python train.py --n_layer=9 --d_model=128 --n_experts=64 --experts_per_token=8 --d_expert=32 --d_shared_expert=64 --activation="swiglu" --moe_layers=[0, 1, 2, 3, 4, 5, 6, 7, 8] --router_score="sigmoid" --normalize_top_k=false --routed_scale=0.707 --balance_loss=0.000608 --balance_bias=true --router_noise=0.1 --init_std_router=0.0071 --lr_router=0.000912 --vocab_size=15130 --norm="rmsnorm" --norm_eps=1e-05 --tie_embeddings=false --optimizer="adamw" --lr=0.00241 --beta1=0.9 --beta2=0.99 --grad_clip=0.5 --batch_tokens=65536 --seq_len=256 --train_tokens=461200000 --steps=7038 --dataset="wikipedia_en"
Below are experts of layer 4 (counted from 0) of a mixture-of-experts language model. Rows are named router (the router's row for the expert), down (a neuron's output weights, with its number) and show model dimensions 0-127. Each number is 128 + 24 x the weight over its row's rms, rounded and kept within 0 to 255.
After each expert's rows: "raises" lists some tokens whose logits its average output raises strongly, later layers aside. This comes from a sample of Wikipedia text that the model never trained on.

# expert 36
router [156 160 167 129 119 150 156 148 113 111 134  83 152 129  85 139 130 121 156 123 102 161 130 118 100 148 166 151 162 120 136 113 177 166 106 111 117 133 157 178 122 113 136 136 100  93 129 137 120 127 100 163 136 167 145 108 158 119 129 136 139  86 132 151 122  82 166 126 132 141 123 115  98 128 117 125 141 148 144 137 160 136 161 147 104 113  93 151  95 136 142 125 135 158 112 137 131 131 139 115  86 144 119  96  81 128 116 111 132  77  92 122 134  86 126  80  76  98 126 152 121 115 111 131  83 117 177 108]
down0 [126 142 121 135 111 178 189 144 161 116 132 175 119 122 103 109 183 127 145 119 133 121  83  91  88 124 172 130 137 151 148 145 147 139 154 105 121 103 134 127 146 114 106 145 116 124 151 118 134 167  77 156 129  80 123 120 124  95  63 151  96 106 139 120 138 127 138 124 133 117 109 104  97 104 110 146 109 112 128 120 136  94 154 165  77 139 116 112 154 114 153 112 126 165 167 125 166  98  82 151 145 159 124 144 149 115 119 110 144  97 140 142 145 158 126 129 101 109 140 152 126 113 118  94 113  83 130 117]
down1 [111 148 141 133 142 127 145 157 113  97 104 137 128 170  97 125  86 114 153  91 100 100  86 132 132  97 169 127 130 105 157 153 155 165 130  74 118 143 148 138  80 136 136 127 133  96 123  82 116 112 141 139 113 133 123 100 141 132 107 143 155  87 108 131  73 140 107 137 146 154 134 130 137 145 121 131 117 148 147 147 133 131 126 125  98 155  72 166  91 117 116 102 147 108 135 132 122 124  53 133 100 110 104 128 116 107 100  82 128 109 113 168 120 105 133 152  71 108 130 153 141  79 143 104 123 121 147 120]
raises: "s.\"", "ley,", "\".", "t,", "\",", " enough"

# expert 58
router [156  97 136 131 151 136 137 119 117  98 100 109 138  99 131 153 145 125 189 156 148 177 138 172 117 138 139 135 139 156 132 141 144 129 147 164 132 127 147 159 150  97 108  84 140 137 120 114  85 129 122 100 136 118 114 117 137 105 113 105 142 135 112 143 167  99 149 118 148 120  90 114 143 162 139  90 123 110 170 127 147 188 137 147 162 149 138 128  76 138  88 107 176 150 142 118 127 156 169 128  98 131 112 139 120 131 129 128 102  92  72 124 123  67 122 154 111 139 108 136  79 156 125 107 116 127 127 163]
down0 [149 118 152 121 129 139 161 119  91  97 133 116 167 139 118 113 125 161 135 162 119 137 124 136 113 125 134 123 118  79 131 122 177 116 126 130 130 151 114 112 116 121 147 110 109 116 141 146  64 118 114 145 120 112 154 118 116 106 119 145 126 140 143  89 165 146 113 150 120 139 160 157 137 153 151 100  82  87 106 116  95 191 115 119 136 134 156 105 138 139  79 108 141 117 146 130  73 137  75 160 169 130 122 181 126 105 123  99  98 153 116 126 115  76 134 110 104 153 180 131  97 125 151 131 140 162 170 130]
down1 [156 120 117 170 180 125 140 134 100 137 123 157 131 124 122 106 144 149 130 116  64  83 129 112 137 166 136 101 125 128 134  80 128 124 169  95 106 103 121 133 144 149 152 144  67 124 137 123 122 100 116  86 141 105 159  74 104 144 111 103 126 119 164 172 125 116 103 149 143 110 140 155 120  90 169 133 146 140 130 102 139  89 148  92  94 108 122 143 138 100 149 118 105 125 128 117 161 145 174 125 129 106 185 159  95 110 136 142 140 134 112 157 136  99 129 118 102 123 101 156 126 124 111 156 114  81 122 135]
raises: " of", " to", "\n", " in", " |", "-"

# expert 27
router [112  95 136 185 136 146 152 146 123 101 104 125 151 125 118 154 124 173 155 146 158 151 147 133 156 140 163 151 154  99  81 141 144 180 125 154 148 105 147 152 154 111  83 161 119 107 116 124 141 167 151 104 122 140 122  90 169  52 135 128 118 102  71 131 160 145 108 103 115  80 132 122 112 145 120 134 110 137 132 127 138 156 159 140 104 130 133 141 119 120 128 150 142 119 135 135 177 146 156 140 109 155 119  93 105 110 104 177  89  91 121 137 144  93 115 126 119 113 148 140 127 141 157 163 123 126 119 135]
down0 [163  90 134 101 147 140  99 139 146 131 117 112 136 151 113 165 146 126 139 119 127 160 132 155 147 152  96  79 135 137 139 142 124 110 114 150 108 136 140 158 131 104 134 119  92 125 161 128 112 127 118  76 122 110 140 117  73 111 177 149 142 128 107 121 168 150 117 134  79 123 161 114 122 163  87 147 129 119  77  91 143 100 151 148  94 115 140 122 194 111 133 162 129 106  88 166 103 141 118 108 160 136 119 116 123 155 160 174 125  77 117  95 153 137 104 129 158 141 156 161 135 140 121 124 139  95 155 127]
down1 [146  74 144 104 162 120 141 111 136 143 113 142 127 150  98 106 163  72 144 167 117 131  93 168 156 156 129  82 124 183 133 124 131  80 175 182 124 141 156 136 110 119 120 110 107 151 105 178 117 137 128 120  89 112 163 121 140 111 121 167 174 167 124 104 148 100 146 115 130 127 144 142 101 113 120 136  94  99  80 112  99 129 137 127 113  98 129 147 136 117  95 145 130 127 137 154 162 175 133 169 140 120 113 144 139 149 105 141 143 133 141 120 156 123 150 127 143  94 150 138 131 165 143 109 161 125 117 129]
raises: "s", "s,", "s.", ",", "s;", "s:"

# expert 59
router [104 135 123 151 156 144 128 106 122  83 130  85 124 100 130 118 132 155 162 169 118 128 127 107  92 119 162 122 176 129 137 109 121 161 106 136 176 134 185 153 157 106 116  87  91 121 110 118 143  80 112 157 124 161  94 119 167  91 131  98 134 119 102 149 137 111 127 113 124 131 133 117  89 121 120 133 100 168 117 157 117 163 161 134 119 115 102 156  76 172  89 125 164 159 140 146 146  95 160 134 104 132 135 107 106 129 128 138 110 135  70 136 156 110 139 131 126  90 140 142 153 104 137 152 139 127 160 141]
down0 [158 106 166  87  73 138 112 131  96 117 161 123 119 106 105 124 123 129 127  79 146 157 110 124 125 126 106  97 140 127 117 106  46 123 139 114 133 165 135 112 104 161 112 142 141 160 167 119 143 125 134 176 135  96 149  99 115 141  98 144 166 120 182  98 129  91 153 156 144 113  94 121 137 156 112 123 140 120 124 110 155 120 151 135 110 137 125 155 169 135 148 137 121 139 132 159 144 135  84 148 150 150 151 160 113  97 105 147 150 149 104 100 124 137 125 122 165 126 124 153 120 165 163 116  64 124 112 123]
down1 [124 139 115 109 142 139 178  95 149 136 130 125 139 100 121 139 181 147 107 124 131 136 111 103 125 175 106  92 141 118 131 123 150 104 153  70 148 125 120 116 134 116  96 131 125 151 122 113  99 142 125 141 158 119 138 169 170 171 165 140 125 148 125 118 175 155 103 140 166 134 120 120 106 130 119 112  93 139 117 187 105  83 146 128 119 137 134  98 145 110 137 138 108 143 167 141 101 125 155 163  97 169 133 126 106 109 155 121 133 164 144 133 109 127 112 122 109 219  92 159 134 150 153 127 128 170 118 131]
raises: "=", "I", ")", "====", "Scientific"

# expert 20
router [110 102 173 167 156 137 124 136 102 104 154 118 184 123 117 180 139 122 121 123 113 118 127 130 143 140 135 114 162 150 116 140 134 129 135 129 147 160 145 129 143 104  95 105 134 137 115 154 109 157 129 138 150 141 109  91 125 114 112 102 131  86 103 111 155 124 131 108 145 103 133 128 132 134 149 119 106 143 176 170 164 126 165 129  90 135 111 107  96 132 106 138 150 163  81 181 137  93 183 124 158 112 152  71 131 152 114 132 104 112 123 113 111  73 117  60 109 123 162  94 128 131  91 133 124 119 113 143]
down0 [103 121 167 129 111 124 133 150 115 121 110 131 124 101 139 142  86 155 128 131 155 140 120 101 104 172 133 102 114 111 130 127 111 196 154 146 147 167 139 165 122 125 140 128 178  91 115 129 141 158  97  98  89 119  99 143 170 133 145  81 131 123 143 147 201 161 130 110 135 141 159 111 144 127 148 142 131 137 106  93 144 163 103 139 124 144  82 122 132 136  86 133 110 110 132 102 111 100 179  92 104 141 124 162 126 119 183 150 112 145  89 134 122 122 145 121 146 127 105 118 112  94 122  96 135 126 170 143]
down1 [ 82  62 143 106 149 131 104 115 133 139  89 126 118  85 127 154 125 140 127 143 122 178 145 142 107 161 142 120 116 139  73 139 138 139 127 181 128 134 159 103 159 146 150 120 135  78 139 108 125 112 113 139 114 133 100  99 112 143 167 156 166  98 135 110 170 101 116 147 167 123 168 160 137 114 117  92  97 128 166 145 153 103 107 129 149 134 152 144  70 156 112  99 156 130 133 135 142 120 159 112  87 147 128 154 128 159  95 154 115 134 126 134 181 109 134 129 119  98 112 136  99 119 117 160 122 130 122 106]
raises: "T", "-", "D", "M", "G", "The"

# expert 39
router [108 120 132 121 147 105 130 140 126  96 150  92 129 106 152 142 151 146 143 150 149 144 119 160 164 120 177 130 128 131 131 121 110 162  97 159 119 147 128 190 153 145  88 123 110 119 164 130 122 127 123 124 129 165 134 134 184 109 107 133 161 134 130 134 122 118 145 147 104 100 131 110 102  98 152 137 108 141 127 144 132 161 123 128 135 132 112  98 103 128 108 140 128 108  92 124 112 114 255 126 117 164 109  72 120 161 141 117 109  98 138 110 119 130 100 121  91 139 129 106 127 135 164 165 110 138 142 120]
down0 [114 140 113 111 118  90 129 107 123  77 144 138 112 127 174 127 131 143 142 135 170 112 157 158 121 151 132  97 114  68 179 111  82  75 133 158 153 109  85 131 140 164 117 139 142 115 106 148 123 142 174 131 147 149 109 119 118 157 143 145 135 156 137 121 141 119 135 117 112 131  89 104 102  85  94 112 160 163  98 111 165 126 121 141 125 135 140 137 136 119 150 137  85 105 124 175  91 120 140 142 169 106 123  91 122 156 118 125 180 126 133  97  84 160 109 143 114 117 120 123 119 107 124 115 103 177 141 128]
down1 [109 175 152 148 143 153 104 147 183 167 150 107 157 153 101 126 136 108 136 120 143 130 174 110  95 174 139 155 102 114 116 161 160 112 134 128 143 127 166  86 117 121 112 107 165 172 100 116 123 120 103 126 129  93 197 135 150 135 128 143 159 123 121 136 125 138 154  98 128 125 109  95 135 116 110 146 149  88 117 203 161  84 139 141 119 166 107 134 149 139 127 126 115  96 144 149 123  89 126 113 134 159 112 154 108 147 139 127 156 111 149 115 133 107 171 102 138 118 129  97 133 143 114 152 108 154 103 123]
raises: "\n", "\n\n", "=="

# expert 4
router [161 104 141 156 138 139 133 119 101 156 142  83 134  94 149 136 148 138 115 154 135 126  95 137 132  92 144 160 158 141 136 124 124 140 126 159 115 125 106 147 141 115  63  96 172  91 113 135 147  91 142 106 127 135 136  99 148 112 104 139 123  76 134  95 135  81 113 174 108 118 107  96 131 135 120  81 160 157 126 175 126 156 116 150  91 127 105 108 110 122 121  88 144 158 161 120 139 127 152 135 129 132 127 101  99 148 131 145 142 133  89 138  83  95  94  88 132 101 139 103  88 178 136  95 115 134 127 108]
down0 [114 109 178 154 135 117 150 103 138  93  99 123 113 111 119 118 116 136 124 131  98 123 133 122 139 122 100 155 158 157 154 107  99 111 179 140 169 126  99 112 149 152 141 163 142 111 146 115 172  63 141  90 131 131 112 120 100 147 150 139 128  80 151 131 155 146 135 131 111 126 114 129  99 143 106  98 106 141 124 156  82 139  90 145  81 113 158 166 118 109 153 107 129 123 102 131 146  57 159 125 118 132 134 127 131 120 144  82 127 104  93 131 116 149 112 132 140 116 139 102 165 173 110 135 148 115  68 116]
down1 [142 152 157 138 142 121 125 139 139 114 103 121 126 136 121 106 132 181 138 119 140 110 138 124  73  92 120 133 160 121 140 161 108  86 100 144  96 132 108 120 128 127 140 120 160 128 148 154 100 119 127 139 101 130 131 134 117 148 174 134 156  84 122 110  94 115 153 128  82  86 144 121 207 121 102  82 120 131 133 194 160 102 143 141 129 148 125 135 127 141 121  69 147 121 134 191 120  72 148 138 150 120 159 143 121 116 121 100 114 111 120 135 135 113 121  90 122 107 138  84 144 154 126 103 134 159 101 105]
raises: " she", " they", " he"

# expert 50
router [104 111 158 139 120 108 120 121 127 110 153 119 129 162 115 184 101 140 150  95 154 171 143 139 130 154 175 158 163 181 155 122 122 138 132 162 126 128 139 168 119 135 105 143 126 125 100 170 125 136 137 165 135 161 164 139 197 100 140 109 107  80  92 143 131 115 154  97 115 111 131 136 139  76 147 117 140 105 138 141 183 171 165 146 102 112 133 136 102  95 108 136 150  98 139 156 129 153 165 135 111 171 131 129 112 104  90 147 104 114 114 110 116 121 111 125 139 139 150  95 120 133 102 148 135 102 134 140]
down0 [126 120 110 141 115 127 145 132 119 151 157 161 108 122 114 164 121 133 176  75 108  94 141 147 123 120 121 150  89 109 147  72 110 130 112 118  95 109 125 160 109 161 131 102  74 200 107 134  84 115 146 119 143 130 105 157 129 102 116 162 159 125 129 131 112 112 121 112 173 125 160 141 114 171 117 122 143 120 107 156 171 115 170 152 182 144 110 130 116 106 153 151 100 133 184 117 142 153 140 145 120 105 132 114 120 109 103 125 112 119 164 119 124 125 148 146 125 116 125  87  83 105  88 129 107 139 145 141]
down1 [118 155 157 162 144 166 156 119 113  88 116 135 139 130 149 106 166 187 123 127 112  83  70 149 105 161 152 141 120 118  97 113 116 186 146  82 100 126  99 168 108 135 126 117 141 116 148 118 112 130 145  93  92 100 110 124 134 105 158 143 136 137 140 120 133 146 121 162 166  98 161 145  89 109 102 142 101 160 104 109 109  86 129 111 169 123 116  75 130 124 139 148 117 113 152 123 109 134 164 110 170  97  98 143 110 163 155 124 141 122 118 124 122  96 124 108 132 145 152 118 102  86 121 101 136 135 120 140]
raises: " and", "–", "'s"

# expert 34
router [122 155 123 148 119 114 125 134 146 118 122 104 153 107 125 134 173 159 165 172 120 132 115 176 134 151 153 148 167 149 144 126 138 133 104 138 140 132 157 148 163  94  76  49 156 102 114 118  90  94 136 113 101 151 104  77 130 127 128 117 137 126  92 144 168 115 152 145 121  96 127 126 122 145 127 139 128 179 156 128 138 168 132 109 132 154 105 131 117 133 100 123 133 162 151 133 160 155 146 128 119 120 158  90 114 146 120 133  99 126 112 119 110 112 104  76 139  99 148 131 102 183  97  96 123 108 160 151]
down0 [126 107 142 122 117 124 146 145  82 163 142 140 116 135 128 123 123 132 105 177  80 132 147 141 174 136 142 151 108 125 109 110 115 170 153 137  95 135 179 138 121 146 170 146  81 162 158 166 155 104 125 160  80  93 130 145 155 102 129 161 123  91 142 130 120 119 155 127  84 142 139  85 132 127 169 138 104 189 121 176 126 123 136 127 112 155 134 130 130 137 146 107 117 132 174 167 103 120 145 118 132 119 134 158 166 110 128 165 112 149 119 147  94 139 118 101 161 139 129 137 122  93 146 140  78 133 122 147]
down1 [142 122 125 127 110 133 138 150 142 118  89  90 155 132 147 113 145 156 137 150 110 125 149 114 106  87 110 110 126 165 137 123 135 135 108 146 107 130 136 128 128 137 126 124 122 120 123 124 156 117 124  94 151 104 115 108 167 175  92 168 132  83 148 117 102 102  86 144 131 158  83  97 120 132  98 145 141 135 149 155 166 127 120 165 170 136  71 159 106 124 149 126 133 161 169 158 145  94 177 167 104 125 150  91 129 106 124 128 109 141 143 125 133 122 169 126 150 153  65 107 130 163  88 130 110 116 115 185]
raises: ",", "-", "ly", ")"

# expert 9
router [134 133 140 174 120  90 159 122  87 138 151 151 167 104 114 117 116 105 143 146 118 128 143 110 115 136 141 154 125 135 122 123 107 159  96 187 140 171 134 155 162 136 122 127 118 136  72 146 132  93 125 158 178 143 160 142 131  81 147 112 114 135 122 153  95 119 142 147 158 122 108 107 131 105 106 136 167 166 146 111 161  98 136 144 101 125 164 131  90 129 106 120 171 173 146 106 111 136 172  87 132 159 116 102 146 124 123 140 107 128  93 162 122 108  79 112 129 156 158 141  94 146 122  93 129 144 104 145]
down0 [150 144 117 105 123  69 116 129  80 136 132 105 136 115 132 120 129 158 115 117 120 124 110 115 141 144  76 104  63 158  86 138 136 126 123  99 152 133 111 141 136 113 129 118 147 128 162 148 136 110 136 104  87 149 118 117 108 143 136 127 119 122 140 100 171 119 140 117  75 152  80 116 177 141 121 118 143  99 127  94 153 113 175 144 124 176 111 129 101 160 113 165 132 147 155 126 124 132 144 138 154 127 147 173  90  88 131 146 149 160  69  84 143 119 170 104 132 102 154 148 134 123 135 139 151  99 122 148]
down1 [140 123 134 135 142 165 152 145 121 125 166 106 101 124 130 129 126 176 122 132  84 103 120 151 112 146 109 162  95 119  98 106 129 145 111  59 147 105 140 177  81 125 155 138 161 143 131 142 155 145 112 143 175 122 110 170 114 143 120 107 122 159 114  92 128 110  95 114 117 104 123 152 110 110 130 134 171 120 131 123 118 157 139 108  87 154 121  96 122 135 116 150 138 142 144  84 110 130 199  98 133  72 118 134  94 143 134 164 139 124  80 109  92 138 143 122 130 113 133  87 100 122 135  89 141 114 113 117]
raises: " the", " its", " their", " a", " them.", " many"

# expert 25
router [153  97 151 123 130  95 125 123 139 117 111 133 124 109 121 150 160 125 146 116 127 175 106 133 128 129 141 113 166 143 113 129 113 169 111 133 101 124 172 143 135  87 117 116 109 149 129 130 139 142  92 121 140  95 132 141 130  83 163 109 145 116 158 119 153 124 153 154 125 129 140  93 126 118 138 117 155 138 145 138 151 172 124 155 113  95 144 149  53 117  88 117 137 129 115 181 112 173 181 121 112 159 127  86 101 117 143 161 127 117  81 142 112 126 110 157  85 141 135 103  58 134  90 147 154 133 104 152]
down0 [122 143 116 128 125 172 104 171 157 112 160 122 101 122  84 118 166 150 131 104 123 130 139 123 117 163 136 101  95 150 103 130 110 152 137 140 113 100 152 131 152 128 105 182 143 151 122 126 110 160 138 137 110 159 106 160 124 124 106 156  89 127 197 112 116  93 121 148 145 102 129 126 102  34 110 151 105 115 124 105 126 142  95 153 169 147 151 129 171 137 111 137 114 151 125 112 130 125  97 149 130  86 148 140 112 111 134 129  90 111 128 105 128  89 137 103 165 106 161 146 132 146 123 111 102 115 127  87]
down1 [113 135 180 123 122 117 146 132 119 129 121 158 128 142 117 140 118 123 151 151 145 100 136 134 115 106 108 115 139 110 107 160 159 179 122 156 128 153 130 149 196 114 135  94 168 144 148 136 144 134  87 131 147 103  83 117 144  65  96 142  71 151 137 110  91 138  91 130 129 154 146 149 148 138 113 110 148 121 132 134  87 155 104 111 165 113 104  88 140 141 138 105 116 120 155 109 125 157 141 121 127 114  78 103  91  67 105 148 126 112  88 158 148 106 107 133 118 105 124 109 117  99  96 109  91 126 117 106]
raises: ",", ".", " |"

# expert 38
router [127 130 144 127 137 159 144  92 114 146 133  91 186  88 126 142 151 107 106 152  99 148 124 136 114 115 116 127 134 134 133 134 161 131 139 174 126 128 130 149 163  75 101  63 131 152 153 155 107 148 136 161 130 152 157 123 143 102 118 117 152  86 132 125 122 128 131 136 138 115 135 126 178 138 140  87 108 164 157 149 137 133 140 146 123 106 137 127 109 113 114 155 163 132  79 184 120 118 169 118 160 146 188 105  85 137 122 150  87 134  71 127 126  90 121  95 114 146 149 139 139 129 104 138  93 137 132 111]
down0 [165 136 131 151 100  94 132 122 101 137 128 140 119  99 103  90 115 107 148 105 113 158 134  92 106 158 172  89  99 124  86 102 119 104 110 122 112 135 154 127 103 139 158 152 107 100  95 136 129  97 115 130 133  96 109 115 131 141 130  96 112 118  58 116 108  85 126 129 100 185  82 112 124 124 115 114 144 136 130 146 121 109 139 118 162 157 117 140 110 120  97 139 161 211 102 111 157 139  72 121 113 144 118 107 146 149 122  94 151  97 108 148  98 125 119 114 157 141 124 123 105 100 129 148 141 116 130 161]
down1 [113 137 174 115 152 127 129 113 103 163 145 147  76 139 110 149  89 106 134 110  79 170 111 116 132 122 132 109 122 134  80  98 135 103 135 120 144 127 155 116 100 138 168 128  98 107 116 136 140 122 132 127 117  76 160 124 102 167 112 148 144 119 108 114 157  71 107 162 112 102 127 120 158 122 116 102 130 135 107 107 110  89 145 135 125 103 139 159 118 117  99  95 106  99 178 127  95 173 100 127 104 146 113 120 103 119 127 150  90 109 161 105  84 140 109 117 118  98  96 164 125 131 131 125 162 162 145  80]
raises: "\n", ")", "\"", " in"

# expert 2
router [113 132 113 156 157 158 153 137 102 108 188 101 133 139  89 132 174 161 125 103 114 116 114  95  94  89 165 145 131 133 121  98 163 170  98 143 126 124 150 177 143 135 124 123 121  72 113 129 137 115 141 145 147 179 119 108 146  84 136  90 109 115 120 138 181 106 116 151 146  86 121  98  98 114 135 145 128 142 141 128 119 171 138 129 159 156 138 122  73 104 103 117 178 137 108 145 128 106 172 143 104 140 136 148 132  99 119 126 134 131 108 150 136 120 106 149 148 124 159 126 138  98 151 130 100 148 162 109]
down0 [101 108 120 148 129 101 135 147 145 121 149 106 135 131 141 108 127 183 139 148 114 137 143 141  93 125 126 139 175 119 124 118 122 182 138 108 157 133 101 160 134 119 110 150  97 104 122 171 185 140 129 139 126 144 167 112 109 149 131 156  76 111 148 122 142  89 111 109 116 125 105 131  79 147 119 142 100 117 173 158 160 132 139 150 111  72 139 168 155 151 149 157 149 198 150 145 148 162 137 117 184 146 138 136 135 145 143  98 107 157 136 136 127 163 120 156 148 115 110 149  98 125 155 136 135 142  99 143]
down1 [ 92 140 132 101 173 131 104 140 126 126 169 139 125 120 134 118 152 149 110 144 113 117 179 153 145 134 119  90 141 148 130 144 117 140 165 122 148 177 133 103 135 135 149 123 126 135 136 131  81  73 167  80 150 137 122 151 119 111 121 135  94 139 110 123 124  85 114 154 107  70 114 115 124 100 129  97 120 110 174 155 148 141 146 107  59 112 124 171 129 157 123 176 113 165 127 154 115 128 177 117 148 134 166  84 113 107 159 146 138 106 117 123 115 135 156  93 133 124 133 135 118 121 132 156 156 155 136 163]
raises: "i", "ir", "o", "r", "ic", "a"

# expert 0
router [121 141 152 165 112 121 173 130 109 135 163 153 172  83 154 148 127 155 122 126 128 142 127 117 141 108 132 186 146 115 117 152 124 158  93 184 109 138 132 158 153 158 121 112 128 136 113 132 113 103 126 143 176 132 172 132 139  86 143 117 147 118 123  98 112 135 152 137 135 124 120 140 118 122 157 108 152 144 121 141 155 108 124 139  96 123 138 112 106  96  99 145 166 162  97 141 134 129 162  79 133 161  93  90 152 123 111 154  97 140 116 157 147 104  90  91 124 139 165 100  82 145 147  81  87 135  94 112]
down0 [122 147 129 131  83 125 122  95 170 132 101 100 147 117 118 141 181 162 173 123 134 136 164 149 112 111 163 129  97 150 113 164 166 117 141 114 132 166 124 138 147 130 145 153 126 121 130 145 123 122 130 105 130 110  69 163 154 148  94 127 148 154 112 112  81 148 173 122 117 140  68 105 129 161 146 100 111 122  75 150 114  69 106 122 120 100 110 158  98 139 133 119 119 129 139 146 121 101 149 137 105 121 137 152 132 130 118 126 154 143  78 117 153 100 126 132 123 146 166 125 130 135  99 137 120 202 122 124]
down1 [116 141 150 104 159  89 125 157 145 135 121 112 162 121 100 132  88 152  89 154  89 141 122 147 144 128 142 132 122 142 107  80 118 164 162 138 151 150 127 150 129 161 137 159  88  98 142 125 128 141 105 120 112 129 162 146 107 126 155 129 144 145 139 132  99 132 172 103 125 151  98 102 192 143 136 102 102 146  89  99 137 115 106 127 107 149 115 175 160 133 108 116 100 128  93  95 163  81 153  99 100 121 154 139 124 139 102 169 127 191 119 174  97 138 131 110 119 159 103 142 119 108 142 126 117 157 131 144]
raises: " their", " the", " another"

# expert 26
router [124 113 115 141  91 137 132 142 130 129 134  96 149 127  80 133 110 167 138  85 141 151 156 142 100 126 186 120 176 160 145 119 116 175 111 149 112 124 116 159 168 118  90 146 114 109 135 107 124 131 161 123 142 129 154 128 156 132 124  69 150 146 123 113 177 128 137 141 160  88 106 135  83 129 115 145 134 151 130 140 106 164 142 124  89 113 106 126  49 108 108 138 123 146  92 162 150 117 182 134 137 137 139 121 135 134 125 155 101 126  76 130 124 109 104 120 154  96 143 136  84 117 133 128 126 142 162 125]
down0 [122 124 178 131 122 121 156 127 158 121  99 109 144 111 152 100 147 131 104 157 197 109 131 146 105 151 100  88 152 149 137  88 154 138 143 144 112  81  99 114 115 124 109 106  83 103 114 120 100 125 123 134 136 134 102 109  85 160 105 148 159 118 130 161 108 133 177 123 112 110 102 134  57 115 124 160 143 115 154 172 100 152 155 140 146 142 135 111 166  98 120 144 109  99  85 135 109 120 108 129 177 120 111 134 113 131  82 113 150 128 130 140 160 112 128 137 154 115 142 163 146 126  86 133  93 117 120 130]
down1 [120 161 121 151 107 104 164 118 122 152 122 147 126 119 118 135 105 142 101  95 110 124  94 115  73 116 141 127 161 150 119 167 159 128 127 196 176 139 111 144 128 105 148 134 127  92 132 131 116  96 117 134 114 158 151 151 127 120 163 105 130 145 122 107 175  78  87 100 127  68 125 130 158 132 151  88 151 163 136 137 111 164 140 105 133 125 127 108  86 146 126 132 149 127 107 134 153 181 184 147 156 105 121 142 126 107 120 121  93 119 101 145 172 138 129 153 117 162 113 150  93 121 160 147 127 142 144 115]
raises: "\n", " in", " =", "v"